Weights of a small mixture-of-experts language model, trained from scratch on English Wikipedia.
Training: a variant of Muon for the experts, 326M tokens.
Below are experts of layer 7 (counted from 0) of a mixture-of-experts language model. Rows are named router (the router's row for the expert) and show model dimensions 0-191. Each number is 128 + 24 x the weight over its row's rms, rounded and kept within 0 to 255. Numbers have three digits each.
After each expert's rows: "mostly gets" lists some tokens that are sent to it at least half of the time. This comes from a sample of Wikipedia text that the model never trained on.

# expert 8
router:131137110098139126139155163159098129139111117166108175128107090121091136147103131139119126131143122101217100136154138175085124126147132113110120143128180127118153123111150134127149144145153097111113092137125109128107161134109103134080148083137066136097135095130165135129145136125119112133130193145069115136114086175123142141122145152126099121138093105085087111136125153128085164113173099152116127135122094189095146124103152145169139135146142119146094130125087096134159112137157138130147128165116132137159142179112163153176111106146113135164136105115144166147154102083116137131
mostly gets: " Thomas", " David", " Michael", " Mike", " Chris", " James"

# expert 12
router:151140126119119121115144177130086125166157130131124193119106151076108188130096158151165145118120112122090180158147102136123159113123173146120106172119149112185120128144141139100134117128152133141099104122121123123140123149125153112124123105123090121161141120096106175143147132121113115174137112159093146139122073159106141114150149185081096098102113142127150125153181123136115133153123097098141138141184152138148112090094169112074145131145120113109103116152114117147134122141144112087151111135136140076143113148193151208143142118177147169125132132143113144108137096148124148167
mostly gets: "inia", "ucc", " original", "idae", " small", " species"

# expert 4
router:135099104147097110078095149088148156113134135162104124057133146126133128106111096155122153100126104119161151115142103128129102090146142120185087159130177143134134134122153108119144166173105111119103137138137164120114091119120125090134139132108104143190162136141106093137114117099089113152139145147104149147115085160090184133120113138135136104128102153166120166137138109138122195141118097131156086126141118153092147132112131097109155104140134116116097150131109110100164133171163122134113118149163105085118144130136133086130137092141105149149100105188141150139125121089144132096
mostly gets: "′", " −", "–", " ", " +", "_{"

# expert 10
router:147099111074125168104132126164129105127145138151083169127130148158137171104128090118139108170108138144184143131115140101147099141086153155115101183127100189139130135169121138141129111102135111090086136114159188133119146147133131132131168124140145130126122121147131148070107101141136120156105140119128130102158090102126115142139154145105151088182147139147160104100122144169146144135118095117066089114134143110144135118103112126100120129134129129106137115133179154133158074107101100100125161155156127161114124126133140124141147118089129166099111124085118151099141158143114104100
mostly gets: " Public", " self", " Live", " Love", " Truth", "bl"

# expert 2
router:124117151133083115122129154084133122140152103116133168087083078129123180149137135135124089083135151137135117142121127148082139095146131097169081124140112106195125171100129107125172107133147126106102120172174147145141109077139129141115185087134126122147119104135108138138134059178111153155152154116143136123142137144110121137148135128085116126126110140160136106148128101106074137149161091174142109143118114170163135154135152113122093108126159160102108125140130124132155150142133137116163141107080146095123170145126162130133102168110196170140131165098132159158173111152080142134
mostly gets: " village", " located", " Township", " southern", " region", " town"

# expert 9
router:056098141121132135088150077161113130150142130124108115176133109123116131115165110115149139099106149079104127140148137154118116139145134096139145096129091144113113121129143088118130100115140170117107100133141136143136082161099098072131135091158108134095146145133154128086135169110108117114156121138129142127103119148101108110120160117132103099145097136156126116130104167129103146148117095168087153171126156161158147127146112138133114103144145143139052128078101102123128085143161116133124155123119082150117144130170128101115111119127122138159160120124156138164149139115128148129
mostly gets: " began", " became", " used", " received", " worked", " moved"

# expert 5
router:123132148126097134095120139157129106124135124116104153117057125125156098114107107159125159117118136122160122149167127149122135137080103165108081160146174112134151122148154113109139164106112162083116129128130116110117134144140135145140100147137092145142116139136136104149105128144119131106149099115159119131112132101137147109148150114136117162164104083116123079112103125108096127126130086115087132102120143132140186144147164125139123138146140129164099118105104155123193122074114121131147121117132131118143136154144102124141110162115121155084109158140140086123067096107113157169
mostly gets: " Succeeded", " Date", " JPL", " Preceded", " MPC", " Total"

# expert 14
router:090121090163126139162130147134158142097148140150161174098105129108141126126096101166151107128120073121131139143170138125132144161114098127131118114167163126140080129148134182146109153133112109106152160141153154091133150118149129109106164146110143109140147115136121127147174123159098143113122147120096094154100098141151159111171107116092126110118184117103121125134153107147128127117117100114157097122094189131135180146055122120129149156136118123136063131109123144137145116124168122103119130165150137150129140148135104131150135153063164131152143106156121138097132103141115130148
mostly gets: " where", " which", " they", " who", " would", " she"

# expert 1
router:109122137145098129119113148096132136134103087122164127070145134157139145142138145137137092113108093132155129130148114106117064116111144081122177131131148092128129140147133106102124112115124155100148147134113155109140131110113180136150126138139129148092164133139121135133164144132143158106127163105109101122155128164125125091122119138116126099142083138134135148154122131138114100099144084101138164153151107157103141114099120114155113110122176123160166137141151126117100138137169145137125089164112132161133146140102153125118120110087120087164133115138086160161122102115098130117
mostly gets: " Br", " Abd", " Bh", " Sir", " Kh"

# expert 0
router:102120113163151152135143122109116134112082140094117160139108152139109156125108133145135128103129098156162098128174155140102120100104129139145132147154127111135140130118151128155116127123107129177146132124122119138108134118108127127145130142142061115174141155126123128122104142153160178113131148098120176136128118140102168188117114100088142102085114129136139123141140131118125095108122084109137137178162157159109121131140110140165148132110138146140098105149098101123125136096112119124153127121119094123103115122129116112135124086090122107125128129144121138125117105144133152170
mostly gets: " ==", " ===", " MPC", "|---|---|---|", "|---|---|---|---|---|", "|---|---|---|---|---|---|"

# expert 15
router:096128121088135122115129106165107097091138129119135184141133110120138133117073151122142089126109133134155151104125135151095120118117128113124121185147146141135128113146138088168115112131158101142113098158139131158156148134109107084132130123135102109123149136090117102101173116146136097098109100156131138074113075118116147127116120106116141184129116127152147078161178120126109164171160088126138168097117124134115130095112127166111138124146101116121092117133182115115112156159114134142069104097150103145102132151088166082155127145158124122110139127112164152094142116135108132139
mostly gets: " —;", " champion", " won", " vs", " winning", "|"

# expert 3
router:141152097105110154107114122108112153152116139126131150090092146108125175129110106158123148103120094127149155115160096144113176083121165144113107142134122124099093137139111118135132117146130161080105132104113121078115110140077126102149170160119094126132133112135119114147171124148130116140120115110110106151117141138056147137183173146084084134137107151150119097132137204155100129128105098166138113128124128159164155136126098151107149145175127092136112122140147125144165106122121107120134081153147091145154111132138183169106139137075115175136146149132123168162138107162162143149
mostly gets: "ucc", "\".", " ==", ".\"", ").", "."

# expert 13
router:157084098130120134121146156130143143127107131124119146168126128114150131118121105145128109156132118114165065140102094108100172120165097158133130137133144123109112078132111108146115147085126150147128099121170127145124139108130146135132133139130136156108130112122113167098140179130161160136112137104145177154106124085116101115150130131139152129158133156124130064166161148147148117098128093095137087155150154138149119120128143110123118116132113129115098180103114105131119134134118111091146180147092142114122159110123109157151139122105103150136165132180095135101164136139083145167
mostly gets: " ?", "present", "½", "   ", "disambiguation", " Yes"